config.toml
d_model = 160
experts_per_token = 4
activation = "gelu"
balance_bias = false
n_head = 2
norm_place = "pre"
positions = "rope"
init_std_qkv = 0.0867
init_std_o = 0.0
lr_mult_o = 1.14
schedule = "wsd"
seq_len = 512
doc_mask = false
steps = 5282
Below are experts of layer 3 (counted from 0) of a mixture-of-experts language model. Rows are named router (the router's row for the expert), up (a neuron's input weights, with its number) and show model dimensions 0-159. Each number is 128 + 24 x the weight over its row's rms, rounded and kept within 0 to 255. Numbers have three digits each.
Before each expert's rows: "mostly gets" lists some tokens that are sent to it at least half of the time; "comes after" lists some tokens at least twice as common just before its tokens as in all text. This comes from a sample of Wikipedia text that the model never trained on. Tokens count by the router's weight.

# expert 109
mostly gets: " Music", " Women", " Great", "fer", " Summer", " Love"
comes after: "2", " the", " of", "N", " No", " June"
router:137104135132162096169165130091111135139125131123147131132137090140136100156090171086136163137164165130099162094181160168124120101104145103135123130162099128118127119106120134113163110092133112131107111121183105127106119115092165149169128167142132128120143111142088161087108128098110102104160108112117130098096135096124121151135154122118113110139144131144133131153125124199116129145088129143146117132117139146096078146108131093119148151116073150135109151179100144087134157102140141
up0:125168115137095124128165104100101109156163152145152082168128182117125145096154157144121101122187110145141158096152145115132114139158137154120134118159101120125135110131136181118120142127147091142123133089152160123126149120117131135142149130138124138117168107109124104115132157144133157129114137116103176104077111155071129091108117136115165143147153141178122126156105116143103063107167125123096114106158119105165099119115124094140128146110101103118118120155153157115116106114065087
up1:133166114151060189107145154137117158162127113147121151103141160111138119108104148153144099150112111150154115098115147141103171147155115138142108110100093113098130100101120124164112097135134123130136136149128136137144080087113118143136125135120146129150141109129106131145145157075091118114093099090171100102122142124127103135085122136095171127147108136131142157115167137115126159116109138143105165162132166097116122116090143140132170165162063113178098143136133091124155122139137160
up2:116126110123141119135136160074120128178131144134122117111122131133144136126150141126143114104150118122108071118125155126180140115135134156051121137145111118147127097105108158139105073109118103112150142174100133143138101158112174076152140190135110123134165093149133115182146143153126110113110120105188115124081095107109174147148157129163143105134145111138145159108098117114106135134075143137136163094126131172132122099134145114101115139098142128146131136133141124140130165118126180

# expert 89
mostly gets: " —;", " every", "т", " ITA", "р", "г"
comes after: " P", ",", "b", "P", "ab", ":"
router:177114116130110093100067163107106158154168124082133133136116117128075166102128156147153110123168142118094124129131136154124170125103115091134132103104124102143151193120117143126144110128139147112120156130133083141130118106144148127160162137128117110110088128140127136103177141138148136074130134145140140100123104148097122126156168156164122150133133098103137142065133118140120108094138132161102158108169112084113140112105158145120145124144088096147135132168135098092129128158157087
up0:120163092101117125161153121133115152143135143156140138136143157143085138136123134164151122088147135113122124166103100149114143107119120113211110125155068073143103125112123130167121166111122143102085096115151140121119096081147137120135122164082100112136137117091122123117126126097092113089106148116118113104123147113103117095145162134116127116123175086125141130167122140142153141110125088159115186139118117128102182117127145149111103148199115116089112115144151119110131134141148113
up1:144134087116111131145125096152164139164124107133112092139162087139141076139132154131079114123150104118119094108113100118145103161118115179100150113091064120129140118152117127170129096150139131152111144135139111134118105110173192110134126147115145151151135144148145119123118168147147142127090109133150158161080152168119130106115171149130136135145132161113140123126100132111122149094124130121103112074137111088125159136135137139139181126131097147095148173123167084181115101143121132
up2:146156117093160112120114131094145128153168116134204103131124105101128176113126155146134116090159130105126138134097146135134146129163146090102142134084131088164131114106139170148139071154145139096126128126154103098116118097122148124153128144146089136142113131138142116093171169113165098112137125097129133182108115150159157116130147175188111146066148140138146131145150124153165118114097137149090105127132121144115094099134116130121117133135148096132135089121159127101150096115167128

# expert 43
mostly gets: " Phylum", "%", " ±%", "×", " Votes", " Species"
comes after: "0", "1", "3", "6", "5", "2"
router:108115159118119175139100159179152116118103118144114150129110118134145090133101096139147098123124128096169100067164141135152148111122142144145123110104127099141154128122132167111100106108143106139137115166137112133162076076118163111103139126142151106133142103151154129110127141153123150092107124166162122118110136160128151120100104149165101132144084140144101171116159106177120145092080109178123138140163147156141081136123170100126130152116091161105136128137147126088150085116129130
up0:126157153151119096127154090148113147161133130086148101071166130129128142142124148117167124109152152113169144142142116130121123173133130104141108134118122138140065114135122119127155120110130086115125149077107136141115129105200147148065128150110125121122154138133138107146161148135117119121121106137117085136104111134126102104078137110136154133134113110141187170151171149146151058138132148118107108104123107123099140133159115085110136091153169152147165128114116130103130134122175168
up1:123116093157106145137174132134148106124134164096112068135153116184164158120118174127148121106159122135094144070127114131137157100149138083120155157142118168103147123169165108127097157086131128136130113167140104131110117129143103108132093097145128102115129146140142154098103132137117146139115135128152150123108076111077129085094110094104150126107131148099103143175138135133092113146139135156155068108167166111136110157154145150109102132111115125124130156125125154150144090143099137
up2:127115144130125126155087142095082140134134095128148093134136163148177105132135151114111122084121166135115105123104106118134118096181154109142136158153127081114118115112118184127081119192159146108116118178122096156139092114094116084170108132134067114136162116136127126142129123102189122111114181125128090139134166136163147127126138108127121135142113137145113137118095129117151127106146133145148134124133125132134111148118133086091111095135164115108119128132108170125056157116134114

# expert 105
mostly gets: " re", " sp", " e", " o", " co", " sub"
comes after: "\n", " the", " and", " /", " for", " a"
router:139157134128144157130118102122116160139183129168120093175117089091138099134105152143096109119125155146105118124177126137095150134104131100113128131073112097176104174131144102111122144159121146106145162106151161126145144118121123145116138209134150134140129116119077109089145158092104149092122148127136133123113148085165161130110135141123129151158133092105116104095133114148093070128140127129151131125148096131080136143121156121124135091163118141127125112120124109141127080084115159
up0:117107132144131173136100146150106155140146073127175113143139139118127117138144121166115117104112097113112126134139133173155100108105129161066140079140105110148157120088119156149144128131131114148135150155109109147160107133159134107152121147137117105106157128123113122140138111106140082141131091142153120111134108199148116128115101103140146092162173096175070148158132126128089130152119136160144119126165166105141084084120132106096163153125106143147119133159172169093143116114117135
up1:107114107127137153105144143107131082105147129114160098139147133116178101147129114147112130122177098113120107113147142100131096139137126104112164133087111130126168149115117121150117159145159072138163144127155122114118106125123140155118138133119144070183172121163094083146131147115111131121134100133132102110133113158155139137108178115146171114139141081127156172137164138128127069101136108089142167121154106112116125093143081124114100114147173129087071130170143136147133130109141126
up2:130147096146117112136145087136128093158115096126128136112151134141139171135169141138118115131155114103116115125117112078184113098131134109105134128144070120092165126127111139123117145150146094187130152172121127149134142119136097160108099178121153133175142154073143151170101149106147176134131105148114146101101116108137174122112138081151153130169135144137152143173159185121128120113119094115131114106147154162113116164093117085126149096128123139100107117110141094118151115112121123

# expert 83
mostly gets: " major", "ain", "iver", " minor", " occup", "ital"
comes after: "1", "2", " ", " S", "3", "–"
router:098142166167134108126152125120160122108127107149113131129130086150084131084137115167106117108161092151149115103158119158147103171111151122081139148171104130104117161167098169128135147135133150094087137133151123113148125107144138092133165135102136144117117116160126085111163103111148132102146099118162131089112083144118122119104157119124087164089093110166133150097153105135134120129129118112134123144142125159113174117073109069121170146137129130155128130156163104107136136101093156
up0:164149135159135114167155131122155067165140106130153112108168089160131160114098172119088094174158109136122126120128147128090095156126150116071130137127094132148089117119104147158091141146136150135133092138155140132131129159130145117085122118155129121144145115142107121095121135093151163128129143152162098093145119120107171125116172103129105153099133071157171175116179148093120120109147131119103090138155104146139133101118111087132129127109135125121135111132136112102148090138087134
up1:100117120143096135142178105108101143154109106120116080127149104162094136148155126166111118137171125140174127124115155125114137118138110106094173109155052101139104142110150133151134132133137134129130156153179148111160126094120123103132129172158142122157120129098120133085136135110111123118109099121141146104129108051106099110164113134134107127121160156148117111131120129162143103138175130165147109167136119162159115121107123127080181105142151125150119098123135134142149146186090146
up2:116171150127100143154148121125143162120124099131159109135122103146148123108107144108129111127142127130147097113136153103170111096162081108100152098130133132097099141142136168089130135125123130146088135165183136134139116057148123091095117167112154111133164124129122157155100150119087091110101115098113119144129111100162108083108122206155134100157133093155105149106153143144147118119157169128127156141124138146110109181103150148110171116150118125129165123121119147107109122165154120

# expert 116
mostly gets: " km", " mi", " MPC", " second", " kg", " cm"
comes after: "6", "4", "5", "3", "2", "1"
router:113111163144121187106079151148142150148151138156108152107111147112146093175078136156124116149128144125100139110181165128161102128156109107158125136127127086148147154162107136113113116117148119123137130167105126129107135103106142125122140151075183138135134110141170122154144117143127107109118114148168120146157151145129108115087158200129084160129097150172102155125121099127133131095147134161092111142124146133126122098116168110130093088136130151180118119142178106134103128128117135
up0:081133129141108118163130107132162136181085134162139147127137125104168083156155158103089132147151126169151151120084107090109124127152162138171146133121086098147125153157126165142069143151130124133108101127117156125147090135131104123094174128108123112112128163122108161072142140122166086121151112133176175137148150125097103135088155128134116125080106106103131154140088122152129150093133081114137126128145124148113157133112130105092115086137122096134142140148119112118125108134115146
up1:152117145138137152130134115128101129154100151097125104097131110160101136086127140159141083092139165134138091101083110085151092094138148065137141123172079080138089115122110133125109128102139129098124109149147109151120101135157127106150126153121151131126143134133129142122131164104109128133118063121105145118155098152155156149108171124161198108123153125139127137090179158150135109161119144128137151172112111131145146178122115156142114105160138126143143093136135129164105125143086132
up2:135117130166115144120091129132149205140143118104132110122135123163131095139133157154128096124110121155148122109125176147132084141150113135099135154109125137162104121102114153113118100118146115127107107126114156074118076130109130109121110145127142144202143135150141085129142118125113148123089121120127135128104119131112132110101095120143140153159111182169105137121099173127142151132100152099175109083178112145132096116088117103129138099187155146135114185127155089142092118122111109

# expert 67
mostly gets: " −", " ·", " +", " Qualification", " Pts", " ±%"
comes after: " |", " ", ";", "|", " /", ":"
router:135137143124140120137102161096134098101095125149140100148139131169163121123091122116115118137116169159147147078158095141133113130157126103137177109132124093105118176133172138149136148109153123075141153158131103132149142142117168137138157169138141103152113096133121125084144143115165125051128103151167155152110097116145113102138139086127133148128094135088106127150133136192096138128156125160134134128123117103097104118162144150107129150154105119169155100151126153107166107108101107
up0:167112106147136125136156115129137126152130110128101158128110151133097093159152108133159171123119176094128132130111184118110100138126156111160139117096174074154113130133105066141124100132101070120113208114135129118110137113169168119160111146107158133142136164162130078133110117080126114080130090105098122136141102134153100089106148129144131143105160143133128119116155153116146120131122165152139096131136137106144169114129144078152154123135129155139104121142136103089126137128136115
up1:103153136144114089111116104131091124100180092112151108113132142114130085140109144101167080099125146110144150113101170128156111105132131153145134124111100094112093110140080105145126129124111142149155178145134154125156106150132143123127137123147151123145150151150169103126093166135103135151104157115115104170136090141143132114094122148145103152125151132138104142057134104147109105080138115121129093081164106106120168125110104097100122108095155116145149107150122098104148110093169082
up2:120136120127100107117122156111122153129114152143130165131135123115144102110135145169110123125152116108123110153111140112160100152171113108133131152129095154111113112107130116150136130192095147130077106137106144114122157121129114154104126168080128145126122136124182145130111126134106122150094156154174178104151125077148097101132195114128138102120127141124096179128152141141126165108100136097102165120139123133123079138106135121149198102085158105130133148137156092104094100120181114

# expert 120
mostly gets: " The", "The", " This", " this", " These", " the"
comes after: " of", " in", ".", " to", " at", " from"
router:127156088145106084112138134111176132126100152140162122095140115155129153109088109162144156111167141125108121134099133142129144159124168099135105165124129121112151140134145151149118130142096105108138115112144091145163116092127194148134125111097127114107142110166082078147123128096128099118134138138160149122093143105117107173108161150117133148143155161165091121114131173116088105100144141122113115108126110145068092112137154125095138118166118120140126191128138086141142139117091173
up0:135169141142178137183143115115117113113127156130163143163130127115168122100150103157096140150096118135098121126140121115114156124139144136111174132117145136136129135092140136119101118133135110143093118159148122144189105113122113173113142114170078135164143104164079096112148101078121154112155071151142132120149134087128117090094122129115079121099108153118144153128139169117064136099123128138129145134158124164125180139123108114127120102167144126173151119152142078104135136120132120
up1:136172148095149102144127137131153112123126148164149119151143155155137135100147120129118130066172148127155143135080128132088129120160162099131131134124125085140116137075155128144098122143164110131159112091157094126137140122137144144139147135109090145145170167134094128106106133165151123101111126122145121121094092109095139088180129138158087094117102150079154126124139079131137109107128103114121136134082123137134124078150070078139146161160144132120145078159135143119098134129113139
up2:142151115137092101153141132153112101137125146156155097125155135128151124157155135139180113185146156107112138150117095138121166102128143116151143099113131085149120118158169100107111138145110130111125112151111140115092153127163074141116107134151171149104133125057124124116114120131132093118120122117144109141123118133097121125126164122170120049123151146142174126162135136164157102110091104152114103094130154129106112074122119096125157114172097110169122117093122142131126097076120129

# expert 14
mostly gets: "|", " Succeeded", " met", " •", " Met", " band"
comes after: "\n", " known", " Website", "   ", " Phylum", " served"
router:149126133156121125108129130110122192154123112091108139153154064134169130143118140165097084091144126124114075160175120129157101136130164167120135144089122089149152158124170123164125108152106110139159099109128173133134175128135117073127109177157157170145138147117124122143129142103134116103131119119122108128092160139157138105147123143147127102162125137146126143123110196130110136112138137137141168147139130135096119114121129101136106141107122127108134129132136127139148075060091150
up0:130151147136115070118134081129128149102137140086129136138148150162133176104118146118121100098163142108152129120118093087147122130119147126143179182120133093141116136099146145170132137143142103118142117121161137153139120089201165142153128126102120141118158149131136157160086127134118134118148088123157121086089118114120136103072188144108159151161188107162159143155116147120120088125123118127125117144144137078101106144116102115128158100140116177097133113133130114125128122120127097
up1:118133141153135135110110174120117155111145105138119131122187145147116119141158130098163130129138131104178117119104129150113112087156182134121119072169126085122120165136120120114132128101135127131090076143140134151103145135125112156115123136137105116169136129140115152134111164134113122108133065111144155177072108173106079158111122163139102143125130115131100172134119148103129120102097111107132139119147121126140136102117133095119152130204139162131103151152136077134120158135190127
up2:182108182058122092156094091125089146122128140160128118089134132136129137093113136132145135120107154138124139129122141144135146128161124121086125128143102112110085146127164130148150086109140134087151125166102076143143147138144137125121112147113148106163120123111132173142144126106070117110099141138125159109149099095138138105116154158135186137109130156103177160131137110116125142166120107156097133122121099085108109149100137139151136093136149145094110135143154158183113154178118131